python train.py --n_layer=9 --d_model=224 --routed_scale=2.5 --init_std_router=0.0279 --qk_norm=true --init_std_qkv=0.0396 --init_std_o=0.0101 --warmup_steps=228 --schedule="wsd" --train_tokens=290700000
Below are experts of layer 2 (counted from 0) of a mixture-of-experts language model. Rows are named router (the router's row for the expert), gate (a neuron's input weights, with its number), up (a neuron's input weights, with its number) and show model dimensions 112-223. Each number is 500 + 50 x the weight over its row's rms, rounded and kept within 0 to 999. Numbers have three digits each.
After each expert's rows: "gets" lists some tokens that make up at least twice as much of what it gets as of all text; "mostly gets" lists some tokens that are sent to it at least half of the time. This comes from a sample of Wikipedia text that the model never trained on. Tokens count by the router's weight.

# expert 2
router:519493452464541530505507450403463470542420537550482513450487558497556382440511479449549511520542472582530577554507516489476541499485509514437455505481466504527630439493503511553586450492449470457573453599435586515521468480494499538457457492515549470490541541581511549532483527572493557640506498591553526453578407558466509510536501453457
gate2:458533354559497483525475523504493539465481508511520459559619483441522490528516445503427487508441612462471520473546537539537556537519485590440516447472482537452545577549500489530562559524533398536453366491507448516471555478575486585539429458571538551521488508465462481586487383544488515498410418576436410459507507608395473455460485565505
up2:507456452412513529610475574523589573534463533411496514461508617498480561527530531509598593424543469560551536464582425609436460496566491460651517518405484459466443509541541456497519412467470536488472527496487606586525468461449499484507521521400434470554500526522500536505566464513549454502541471488554477497579485469537545516385493457524
gate3:451514499465552519494515477495479499351533511561501459515456535552505445453543501508500602486430519466512525517473474503451496596528487555525561496426469393542487419381479552558566470533528494490438461515435464440568363513629401427459545520484521477475527395480482523438462544502569503494444525523566506528476525583381518541391506502503
up3:427536494466566473476530570495509583493595489532458505488538430476451514571572494532411421467552458488513459555438610449510446563522464468412516461508551495509560539383499489467594597449486539482499466514643487461486393511599512491519532547524394532472419517518542473525530443446461422500493572545461489505461500509516497437473483501466
gate4:556448556479443507484477491520386411393472506514540499556431545426439513449516483453595474463521488527489560487439520506526423613567481566448632524430607441568512455412495408492537487524530447490467499508451451539548472562432470441551497503492501549440435513459463539521524556497548542542558442553495471464486532510582547510518484478477
up4:488511546504413586434542456547517454452539585526558486525464534503540522531527478429557490474469476488496563482470506513495445554578578525523600442505518529507519516496528442591490461498536483525443449416382511535439529533425516537504465401497500462579433406507415420480488494522555488531485480485502478499557500557457578510458517448512
gate5:532491526570573505491520485515429505500611546526531479538461474495562463503542496529405490449459546421431487498524503563535521660559425520385464511501520548439493471534550455521517570490611417510490444465557389539486504530508399563535535539501492525567474608499472451598529528451487522436534542530473525524482505545536442520435510517445
up5:461517464514582531427519528498381409575498512521507519536580492413587501517504486533328469496511512514538483528582536497443524501481468532410388496499501565487510510472515569487505522502497437515465450495544442501479572570528371550469573505559599487412585536571477507531408451548558538438479477489533446524555524532469429483470492471474
gate6:426550530413549491498423481465462504441556436473413485549606510544587533475596499444412435497439533547485456460467618483464474582512463484479542496478469529424501430412488493505549458443569541496518580542439540494541527480569592501443497607552425533461395461495495478555497498451491527510498464611454419522509469519438437501487524513544
up6:487501475446540506527456597451463405491477524457470491602522518442588552444492483451457402521496495509514482499583489495542522445414477648451479431596514463450520522539533477486469430522529420486495565441545518599481367486497456467548493512483487471440500510423459557509510372540493487511498520464397469476486488483513517457450500450586
gate7:456505534502498548428511507483568397505428512516508470449507531526500492455499545432559561490535392474497473490550461541459523377507571408450375459455401468541495439486547492557489509464495447503541502466481480575481384538430483494442421451440558551542561530596515458449557440527510491542537542471431468534553452458520509471456590571493
up7:496533516575472501469530471480499484540558524439545576577524504499559461472547551515450479510481463486488516507545549600589566512563464529421608551379536528476430529590550515474448537534556562468554480532563456536505588460494437543521418545477501473501515450485451428542472427516402438561404538501462544463495607436499490452478558533535
gets: "\n", "-", ".", "–", ",", "=="
mostly gets: "\n", "-", ".", "–", ").", ".\""

# expert 9
router:528498442494484498451415429530524425515453550532509540510532498505505588410546480480581487525615550545544607535470535570506427501441437460416474482451535541447545562533444559536488464452545517556477518508444525541541453505437553495483541433500551513472462504531461526557584421575481528639573455583551466414540427533571502379591461497525
gate0:482457459498506507554556493456465418490484462512433442499537547482583579541546423525513591579466595458534500519594476555436458516455593432530547457445504479519533462423560515535537475521473578567434590490524444462475471591570495481454489455561579521408563482542465455575358375520470528517491442488551538540494536419497494458542503479596
up0:472477533492577528448458414466559483600502540540549541512411455451462526488494600453492561438480437478502480529590507408605556423447474495471450445484540497512512496531432458471452535488471515579522520523507462536562474426474592414515434516566454537479562438416552520469451566460561530491521500383497458494441469560401424512508408454552
gate1:514496524466556523569510525456428513428475506435528573520482497540489461572483508492474508501465476529516530464486548488500515456475508553411518512411572535619592547488507421530473454512453498494586533500495506411519512556556519561577493488471421497460480571523494427460480431539518524594517406476548590478513518526540537537441471448504
up1:546366446427437575501487533431473461459442546418566535489468489535632452452434494428488467429496519576467554452462503425504412443586581511556450482475529585464528484592458458540491410476544492528510525450511562529486577531573478548542515505529557581593503497544431515507571431551534576609497427586563521526583514512504504484454492444508
gate2:580610476451539537500429539490472515620515554428503465494598396488518507413431476499441520501527566510558480540435528537445520486558472476470489480556465468521565489492503503450480446573503515544561476457517529501480489569505441494563512400520525394499575543502500436512559436506481568417509456369542606473491570476479424472369465541452
up2:577487411541437512461590512521518467434547536496499508471524537495548542436454488538464508540453504474467523412465518513528423477529529517472492574542496508450466433501478481472478477528558499551509487477470440508528436515565490393545486578468548464488454462457469451488493486440496574506513451514445546598403486450430483490527455423433
gate3:473529504488554528544463518495461584442434532485481464411476432537496477586464460515510512467545530481540526396508486441547574492540452498468527569534554469629609526349552443503549501509560508469477491452550430450454459417361586416507450537444532533453490554509496533587548463522432515432484444508469478454468502481482504540542447382553
up3:602494575506481499478478564449473503496475474526544447451520547550641496519450524430600586536533489480474518556550495442569467427503533516522447554483533529419497498516523508531487454515438559482583468523522429533506442498498427460431467483416614486525548519491577379410538521461436505507472492551562463463459465492527577458514495461468
gate4:449483513574483483529571435527582472475519482436525424481492450589473395635452479498536537482475487515408501494486555578497570597484536481490481434508377499554524502519396510531529498514521466451386545536474491509463559543461561578506476526586536436562542473505528494586449448487529499534556461533516463490536544467495479522519529613502
up4:584537517560533545412554557492422487485526566524574543634460545486540439554518519488543599458510507472526550400564499511444482502483625508469488533517443524451525526616541554549510419493559497522487502407450445576437550490474509535516447442510419529505468463529454466535493556463513601613467507470449507518563543500510659403490507502485
gate5:429528448469619494410402478496477423522530482410516534523478539509438478419463514438539509513561496545450469492426332505482450464407507460492505460464476387503471512487428502529476501514456509523520487565504515543523528525616508555505627473623572429465602603516505539478512475474460551556533597555485443433520521473437513577453468466426
up5:461470517478509444527575537603487460497534453438413499445444475527514540567485513531474501435469533553447528486538567553469575516523463456485551469536514422501503471432586540440574461465411566478495599420446514454538493506511479445486412520477496472487467480531531532512494464413432396507518496498524529442509476447507521443591472454524
gets: "\n", " all", "==", " not", " well", " All"
mostly gets: "\n", " all", " well", " same", " All", " not"

# expert 38
router:524527478450491516505513467429440507513423466547468484497445506511506544522538534415521564478519567564561532485480503464561438481516493549509449488534444524439595419433413512504441391576505455583510456584462573500511517481543373522463508422534488445467606517445530494509481429512526538558497512539487442471560548577427546503467415422556
gate0:508487453577526459542522478549459483528507522579519420468511455517591465492565432506486508550464551476579517475555597497517491488478466482504473478623492467511420371489497520493469545498487532476545440533501417564455409421557482477525520459474538498466484387555575443479490406521525528438402483526495496513523477475347523451494469572532
up0:494498609497593494518519646548489521563425462549541503451420549451634498489461461538414535547534482502498528501578587468500495442409480490476432478504437485499503446470495495474541546551487453565479463540454528486465516485499474541458515473562542505591467443522482456519411393572531436519489476580509486502529527532456561484553505504503
gate1:476538443469487428585475519517442486489487555467502478596412466461520511529457498487531433518526513542496486548486562481449529551505441491486552489483512633599541481507528540559592435519547512437427478520518478528601377487466551459609423566531397575469375454523416530572411461545550514483536486410455443490496553499459432522415552470559
up1:529668473495492562519466522481486486468519547414493471469538462566598509486469499534615533487435608472499497450474480503534481447553503427439549331496520445449477441520474500480455471547513569536461553533569490532463494555412543526546482487457438500495409383565533520446522443447487600456513584478508534454527494530520524557513487534548
gate2:622532527461618498612510525531459438496505480473507560542538398430493438481411589487523547487535540481556448580503442551500444447529537454383493557526454593537665444550460554481506464545407473520473532553480550476541485586440491507561438500627470496494545488445481473497526416636499588530480519418563514560487519473534496539524487510449
up2:389439445517482502454431477461520497454528420522620426472506574471552590487558527543457447524457498514453435571611524498510503488550517551502632467476384471483465454449522485580618460502544347498526479487513518523444611481500496484424590446472426493437508548430446529549422558441440423462480539574497553450514541505490458425564479467438
gate3:373479479567467528522438511490512444549535538440489482457573474539597509515547473453601568548484567623518456507525473439623444484567428452485489479451482510448455481529502520448466485614490510509538479503576497460465468488500445515399549506540499529466602397569517446476500416522571487448477477533425518516598477506516375544524503492492
up3:513434441491443600543490574495571494532357484395493481473536479477449488541463501497448430531466440581543509523482420419504470475499519461556566533595502500474485661409455520540511452537520502487387471533546476414566547522447531474509541465474498575508530548451414538477473430501490512538514463487417556535540509467519373470539526483415
gate4:531502524612438507406445483384484498502543483535554471551363456421539433444532611451497589480496518542448573507463523459600592527455488459440528439498519494471569455486531524583529476538506570564414444430459457469506482492446403500548517471502498519537600493525558541593391525474599592527481405461506505504505442534455432471421538538516
up4:511530450392522527496532473531564450492515473549440538398536489505414492414489508505552491482505481578442506538491506553425486496492484439555480529460534578505399573488424511414495463448502403434559505556463463542512475488517434373395582551481506470434480414484478579436583524511485353408511528560495557438465498498506471608538442526489
gate5:370445481499510506559552497452500486464505453566506480476536561535498504490469368414524475523507460524518515496472484446498458456502468484499433543430454577519532569315510469424433486489512547552420576581565460524510526429520423534584532494422567493443518489417530532430553463444417351543510477352504413570452522457575498536411521466503
up5:464549448562467514435499533473442492527429459543473446519474610543416413525469439509514548501576561479492410457550517515543537466449482553550348509455451567471466405507473490496494564489537584499490531524570402484451376462574493540529486489416550547508532586457496442466516501463418488565588394490619434533482463492480587519469501496553
gets: " |", "|", " on", " 1", " 2", " 0"
mostly gets: "|", " 6", " 7", " 3", " 2", " 20"

# expert 36
router:555466463497612507563557502429498477538463455483439511412476523450551434521531535500500563498475484537550487552565530570517416468516524553497419514536386514431601475411494562496524474485469507496483498633392525512597488472507475486456502487560512476477506469494517485471459471511489454618499460534519463417466477584469520424516480473490
gate2:473540476456407414558529479555432591501501505569460445523519428473498482537414499470570477510557506474515478442468387450514666591608473537480526466483437559556582470393559543537555493540600474462447485436578512433407501534407439488549473539408516564501404497417486529561497482517441572405451465494444547477466463438485455433552514473463
up2:478506439408546441569512537572459477629472459426433509504548457437372517473491516519529509530514400531500501539471505486463495470407522608528455472572559474517494519492494478483576443545416491444517479517515416554477520459529471390567587508488605453455615541509495528552567471568443535490531478476429538474426520430521494457426429448499
gate3:493487543506521479452544526494556384574530489480562553437409566463509439546537513500502581490499468476554437433453515425488522463515462518505364536575484492557481516567444541540502452425442482445541565586502487548457542498514482404393558399465488513390584484507533528515466528481521523488563481527536470514429551506537543539467443476456
up3:539506536616542453509534505439429437526454486479537524482531605515588482559467474478512468496548460593510443542519425463548476452488494540432469546578447497507589538540464488494533484473430567545498586557535496478534566547467547547535474465541546539429537569517520491466489453545476543482542525416605418457451514498632516507522507454493
gate4:550608504437562404456479585541490569584472466368467621518454486529534506517531567487457496485569424512630487568452468542512503521391525475476474453531559505588524561453472528486510471545471483529523429499409509433473552457458474378706507552473486509424540517535476568486466468489460504452525556460519498505527468441543520508559497488510
up4:504487457451484496473485463450554542499452473503519553534568518510506540516596552447397475538546457461434568561548541421488555500588496510510507511506463586506449520586622469487567534536558465528472432430505497488506498623573409522563551508521485572575608482445428481467493521464449457566485549452622437480442505533407492543447483463430
gate5:509505477530487474425529479466395406545441592477476568547493554450503532450540487469521520458506446452447494563499568541428421471453499528532426616548592495510493549471342563461498481455537481493437502564444527499528457513496492417518555537494529452382587468514510507550504480548516495472537504552539450401620477551558486547515453524450
up5:539408503589458474525514494442534524521464384405490560408456591527604465507445559591596495442458473379504532483544492474535450599534446474573570531447476567501524447488540508497478525433475686529512481613509510468482499410496519478504410452449430485514594518520519524540433494466530444557434535469677449558489518440574423537488525527491
gate6:469536459554457525513504490458546462544623540594451412560485456449519413467452414616576545511425575460510511509601577493469525431512485483422474530502420494561544478475543511497513508471523499515556569463524534515537504544533585582468424494571488470553530492508477511483519494475563602518453475626477477500444390556478435517489579510500
up6:445472609545485528450519436450442523439488474544534539548550524530478559487511549458448494489475445405549539422406535514449455557512511415463511484508548510476395590463526475464478469525491597525414431503589570482496448428564511433522540558437395462456523460503475547405520546505522415504422565559429464571539498492494582517537497470553
gate7:498469453458485405429505487555518478483479531473480516459597540596475471561420533448575537457518557513482512560608530540472544421556483425450478461518561519476494438607544439469467523503507419450443639486597504468483585499497545491536452587522549571575478467491488556647412500537444540458508476581506514506508466531475526544501437534457
up7:509592484469474455447516483532572594452506529489466437385477553473486491467510474593453500532494499489621495534465404529473554501527544361508477546479476516507524431475465475590456438463473468475482455562457542519521564439426484430446503511471505397581427472490545603609527497507547423501525467556476508490549503450555384516489594559471
gets: "-", "|", " |", ":", " (", "."
mostly gets: "|", " \"", ":", " (", "-", "–"

# expert 12
router:510528427468578405505402534512455460590564474519458511512425498488529566417587551524541573523502439537537398516582523558516473491457445519454451454515529448581622406408525510500581501457503478555535504559490462578507495521560477458437583371508516499540594622486513453474495415567524548513537424576573451426533441487475473458468475506500
gate2:481481489492498486463463535418524502549446602581499532427585584533554558416422532501552451559453493586542507676551485491460410458506495445518441548517509502548548383460515537514562444518548512512506459475513494478549546446522607516547603480492482589554529527465552503450470558546433502470499444463484580458469483482464410467490492532487
up2:477540473586441582480497553544481518503583533464532516502532419613439447486458499539520527505428555493438451514575512445472558472528505457510431495577550455575536419457455521570529497609532543577486456444690499524489493505532556411552464441538458487602531523518532489451434509588471556468457533535509489523517528455359423456463540621493
gate3:515547558480457479560461545431409489499540481476403499448556580564543546558555491542526422563479513518562449500553548455598441496477519428471520561460499531470597389524534387567556536531448482540504462481579488471495560526546528581524478490495462573522560515556485562516469440567544557501527520396465470487425503517458582415516510572483
up3:471403503445466439504462502525623452521454472558511462463485510509434461499535481446456463429474492481511558555470454509528564438545474469456544548509542543504463538477515574486483376435443603527598540581499592517442502383523609514510438529494547598488478489493546465549514460423506482555525518553468566434517494507541599544645460465472
gate4:563481571592505488536517499507443373558440450482536481541375517491609509469492467484477404547500542549500483364461510433625510466571431482502474514551485514539566479470590513493506506608504484483501510482495416543522493510468416493458577470440495515513474492465539535536516452542547542475390418465446538555484555485447419437564462441504
up4:523479515494531504419539537542548518541554421507510461578489487438499426527460446547538528460564387477450558515504494562503451469362452547525430447513479449543434426487552570377464634404500499478499555423463432524495510544523515539550487458538544444495464510529455471479548474487517449497508542574518464618496368541554464507543445434568
gate5:490490410541605526548512498467459457527489493478521476461518457526496479520522531493500533494544585505456474580522495552449560479420446586472456503514565483553537451479518544543532459371454471501572519449560426490498405466503533554542494458480494544532456493572537427469428483513426472535523493560555441453540497577461421482508452493448
up5:528455510500464468549424575502480503545540544468591448528536490531536473512452535445524525431438497528453577512439408468545482530447433468583548462491484472455521437516551561554485482531414417472565437484492442555538457438436576485459431557514472493589448507542521474510495461563456501544558545489550561550523576451506461571549517568504
gate6:420483487505492518488460486461462503432373471536458503568574511509484566445492484565408505594490477564555510561482572571425660472446494582605517552537545493571477516456461517431528547474523482519472589445437470593504520487446517443494522470578482528421526555560495541504417426457507500434484532505549508511534512484463445499470467507388
up6:482572550450530494474622571453453494465490483487495505481549473523596481571459394511488421488458489503464476520531425521524533533529580396529531509480452539561407389523543497516499570425470467479517534420580555428488526468534541489515440504577579511504444509501450563459538641431444449544534532592420455434514469485501501580509531561490
gate7:518534470527529508441543482458453595536560464510363384515480500569498456522604410532449523506513605493530505573516488490536469534522525454631508490555556465511503474508386547436662477517409495651492457543518470569492502477456458509417473476571536485570555517478382424513478471456395441497460523564554538448530430563503523458571507566463
up7:456552454544500494490481547550487434493527454497526452494341535531477553490534485522474549439461416439509501479529549524466492464507495536526460496624452467494538483474512514505527533547462566595386523537543483456519555533496465491482498459502476502518495441537485345505454403474479433432579499514556479461589524448520420400566542486409
gets: " of", " that", " The", " in", " to", " on"
mostly gets: " that", " than", " this", "On", " some", " The"

# expert 22
router:518494438495501545479453417442433505422491481598372593501448453485436514616535469460527546488518595598512498503476579516550418473472400509491494525477490532457610521444522494437519396520545515582523571520419475473510512414566465512529461513524474560448476495471518520520560448589487500527502497475420510399455411527450557454467461471497
gate0:455449472548562548554480454498511410488495540533549554518554454572545390475514426448540478528454513474458464468529426546508536476496530530478546510532399473474476494591436505508482600429465426467498551426498495620485436451503523511504512504608495425445532505492532473521544472585453578487460581567416509474416566482515518506539515471460
up0:505445568504533512455544480456451381460478477553488518494468488469395581477519495432468473471541391447419531588481466623451461540522461527497479551523478446512448558507489453460553502501449522447420499524470436497494508421557454504451597442443524476471461511518550529530314499525623515493492472443492441494536516471513445510541579555427
gate1:506587508586434520533491425482559482601501464601496413550462440533525466476448510520483476448462478509565516520430539521528460472450520495518552576475436491460556536478521520467562517494557488518579455466407468564486530493405565543542501498470541383630511523566527500446562510563489529500462494501551569510415536451545480520496483554524
up1:513628525476604478499439577520589468587506507392456494526477586501523485485555517480472474532547390476548399539504467443453605430481575518597423441522503515499555607448448520477412505576438577620473464548468529520452509582469437428404432467631511560556550481422468545552432497520445538508515439564555480511547491502487453441565439503457
gate2:519456565434537434451430507463528527503469476525432539503553460576568439537491519467505466468527547406527449620444575594617514478521522493457509424450420531466594542511510526525467516534517448537346487485472428492561481493506504530472570435475496499427688499519497462488530517486567532500564489488420588439503547471410457552408363461517
up2:485480539395443447570453533513517472562459445455483546552575506419398511419520507477561464511619479501468624476545556494495519442431487531459475617580518485470509523482545507473594363511550535457541480524451548542492525485544485467573554536449535538499491443453436506588508485472553445488555489498486527496444508586594515433527500462447
gate3:558466509499431453465477517498476429491409584457561479501495465557467521559609542470524485542505503523569497408484515491527413530468495513499495413531608504485538487412449557486519470514416471555511559545504463494571439446512508518576569669548454526474573593514485513463483559524454506607486574413455470422601476519499526453473515503511
up3:518466514472617551528482499535537527559638550539518528418487507470543457445440552585435465508533500563515553582553534415474581470520386445478514528499556451468475499557502523535447472463552502395641450529462482482380522524482471366491504534531491445639501484575520486464448505492526530536479497570470484467533575565514482536568561433532
gate4:577416421508434557394508518363447391564408537607580510437501464539564586461542507499468516573458441547609489461623460503496450441597475463441501439466470545500519485474567500517453490513599373500490503551521463497491533455502562461540520464513440460462562529475470509557503480486464427473526603485433534461537531465480427433522512525466
up4:436590509520450437525438488616548442476478395492498388455567543555494461442602524484568500484391455450520454537479475501494532450494552599514482488486391472502489490517468427563579527558511498611463414477519557501519529485460451541457539427520542474524466603484518473439497561394387483524607439549557457553455493488551598517480457593511
gate5:534501395446555501537472585568499573530549418522415400466461441486465464503530501504481479494455545474488416529549547532550467593459474483481449519563451435503493502537472569520498478433578466553469577507504547499467478494485471422425466497502605448596552501466460450545498479559536518485473519530478548491447455503538418561599469446474
up5:400446434498426468515424521459399553538444425373457472449539497489504472492537494560557492506396464543490487440554556543558504524449490509566415519597552396479517520569423468465579553479472557507494539498546445426560542502419465463579470521489393605457534517579497420499530479551515466496460509485518431514501485458546494492571499543509
gets: " the", " to", " a", " from", " by", " for"
mostly gets: " by", " from", " had", " has", " won", " received"

# expert 30
router:564452500527487492478552416507482491481476455557484564503477476476485487553591493436506557518530575570503553515523574516548422503442450527396476597497479517445574514494438457468539411537494563593497552597444493537545493431557452518491506457500424490447525463402518457486519452542516484583508512497496459456519473536483560435541421414546
gate0:518465394555601523603473502447502553467502503525544420532508583479491483445603481565450497485463511453510496551530486504523592415481495467515567546492414552541489473465606453641511454491500489559438506471402547515486540480421548512442502400499533557527462544489460528519458431547529535533502420536545410551475492495494405476522503530366
up0:514622494570549519469478521480463530545458567517498442545526529478432501491503468563520514512429393458456486416513509564429543545477481488396455512558499448456450426469453477500499543489495493487502532458532384559486490553511502430563434572433453489433447556525461544464487427408447476522521485478481537477466519493485428533463464470489
gate1:496525523529485490524495418488567350483477542498532467502502532510513507517598564584542533466469539508538477467448581563621442627512483503445518524563503499473451469519491483456543563564377518560464503533449549541487442559450556508557480492599400560466517461508483500481520461473445454527463504533500519455530490546529445492437485536455
up1:502573543524433525504538459440516480450565414655506418510555497458532537417553519516452525566444547463466552531449563490560447481464569522544468526618526494397495504445461527513514508522452498467455529503524496555502381449521512450508455544451469411560574542421485575435441524487522468568416434533522516510518554509531538522474495494432
gate2:543500438475387501504476507491553488613505522491494435479494502423510461478433583510579516499460610573447494552507469575605517479602502491571561470540594525540562508563406507503593553503588492486513490497473489545451493553495468528516438542517448500535510526567543410545481518485604536431498492479477580478529558564487495523493519512564
up2:609637544524522573543565470472506545535504483579490447528413589429569537451591477463444512540465456400455496477463384503415544489524547513573494565477526519522412424412477432611524441466428476474490425525399552523589494526511493513487484415433546459562454496403483606555448485484544517542481463514588497587502556497546440457512541493477
gate3:499568458458492524556473551574533566489466553472493450596558573436512553446558433491489513545535462511477509591513511525514471437515562460340476504440427507443538534501455419579464491522422569569433526516513481425540499541420583567487484511601546552525502449458487477506521424585510583543551494480507555479465506510484489528418532469447
up3:543458440586474529495462445467534458466376394516538471557493499445461455480543494420512470507487553581412528519494554439447442461484473494547529413450445471448388629492394468562458577473523475602495490477472457476487534437535501511408614467453479455450487522538483518521412466518546366526499496524462453547545588539498387386463487554549
gate4:507440497558560524590475521447460432434501509545502532519497502477515587543517519497452554498514467510487452503540471495455559451518492492472537582450576477576553483547508561529526411463567495495519468524520504508518378427533450499542486385566514449552533458542518453475500461511489570558462522495441500426469501429497513478619528450407
up4:360514544503498472590573462522519481415596567509476609579571543520452557556505442473561446479411451490470482402555530546484489465549545479434577558506550486483582530474541483447518392500484512462451591491496531442600435438511531442480541547485555556506431487526551449512561426549463589535470519404467442465518539555465500450530479456541
gate5:581513576435465600476558497540442440486552520501551528554403512472552471505438461470527501487582464501488571415445455515491468456476476545457490499489517527569521516560506522472520467532455621504459520444493513500545555429538500527487505468554558511416560502488464519522463390519595578487495475473538399589517525419435457505534494466574
up5:510494549413581536686521473534429565462537525408488572593492458524469459581451520431445543518477571529558572485415576455464497498450395523463584546514536560497529456510567517554470423485549519448488450459538534467464480471485442480519488554452474564495509553478510509510560460573481576571522484379480421571561488462469464380518534517495
gets: " |", " on", " at", " for", " in", " by"
mostly gets: " |", " until", " took", "%;", " when", " after"

# expert 17
router:512435417446595465465472505472464491532453528467458548430493509492534444536638596491526463452501500525562441571470493464533474466482457504538472499510522534513579429449496501549471420473530503586571474531470434598466392519487550521475503439575503524483560493534547505503482469505517540604574422520550479520470487492485502515423414523411
gate0:536479470528465419402524512421411533552435508527443543483459587502485510523541512488520513485502482589618505468469489432515462489536464493441484426523442482540600487387541503551511475489632516502532480550471446487501481455440496472455619429451549514407467520456542598509642511554441472499506463497467478493522554479525492504488513467558
up0:485524514493534521547485440500529494472484513456525602534482448556533443481501438412450531496523490439435610474486567504512513486434524529481591523507538484468561515523438516533483609568403428532461437512499561465532503550632531549476445505534422475525539449617568466559406476477581535526469562519527449440475493560491571508595477534447
gate1:439531468468558447479534453520495494409471536474502490436437624517513511566509436548463539451468435538537388462452540527499506505509596439479433443480505475562520528469511475524494461353526553491462562481527591561494446471495506405458540511510500502463471557494607505528518392463409485493436542436418625499480501520492507533511513529475
up1:479545548513507499491453444494514455605553519599490601581507448542494613429464583446523470520586481490500616399434540508467473518423454576502486473407472484441441456537503578443503488547516380456439512520447600557602441507522452574489423529492454548484526438500439387474450505477530536495555474506471513482484469540457428482538485500485
gate2:517506429466590536532493553519434532561459503424581549584536484456502398492440516542530527565483492431469597555397547570469658498500483479517538459495517596477481473523505462613486488530461497480478474571437510476479445485436449500503478598421518480484498417574472486556442490424472516454574455581465437441475477470500468553512473591385
up2:531579518552539498512562474434515482546433493573473437564514593517432466446513456492517445510502543498520513510471561481432530529585453500455434504472470443469533544441415475463518565420576527355527517478489554519527504463462536458448499526438470524565406439538585444505462450448506528481550562537445491531574467546530527389617588476602
gate3:623549456460488497438504473471537442517551569580429543511484517514469485498590523491504432466500487520536446527442452425561463507565534490469485506534466532570525464371505443527500457384482552583523513510400496537483435472501534444518537459452465498509529428384521458499516466493498525456416546511476481465430498453475517475456445505500
up3:584424491490455498436558473560520439548428543475554486535422582452469477494613446489548539535543496453476513498482545415534500499493489540419594523478498519557497490481500384462524454470463526601546522529565465493477461491527523486495549486525498417518614487484500574565389469448589493475457517466473451483504557564526491458486419458516
gate4:524493498523594524563520457468504406536485571500472632472390531414550478480519503496427532503549424524582463488445554548517482458458449587472471530524517563499523520518459537407536441547536531515430467554506491442541457446534403381528426424511468483481469473563532511433496548546452485477499491491475576459520551535434446467467381466489
up4:492550501476532617399470430499494432450483482476447546521501512503568424519529487492578491548536466512614524608473520489433472598466471430555510537453476522520501445371541586516516523427512551536517479544499451505511419554544562480411468524501395469552531529461542484494509527448414540465502531493564571470415487518512450535452483446505
gate5:544551482478518502563509504557537513550469493506433485426540532491402442444520553579439487486478542499506501582437526505440512517476449533511386486497527492460597585444530541511488487557529578431488565473424516588500420447530500357549557566491499478525497602522538553508478557418558550531515430431390464551553529505499423512378461532408
up5:568480620495545430477508440514468514535547462446613564536386538579565506439464550491446557488477532464501571403462497333511520534514565488513458439524474574542495549538529524556466550444469465446446528475529515521464570490491527492436613509528551452517443498510501474526393512473526603516503500547485397444465578508488443408517464543497
gets: " the", " of", " The", " ", " on", "The"
mostly gets: " of", " the", "The", " their", " its", " The"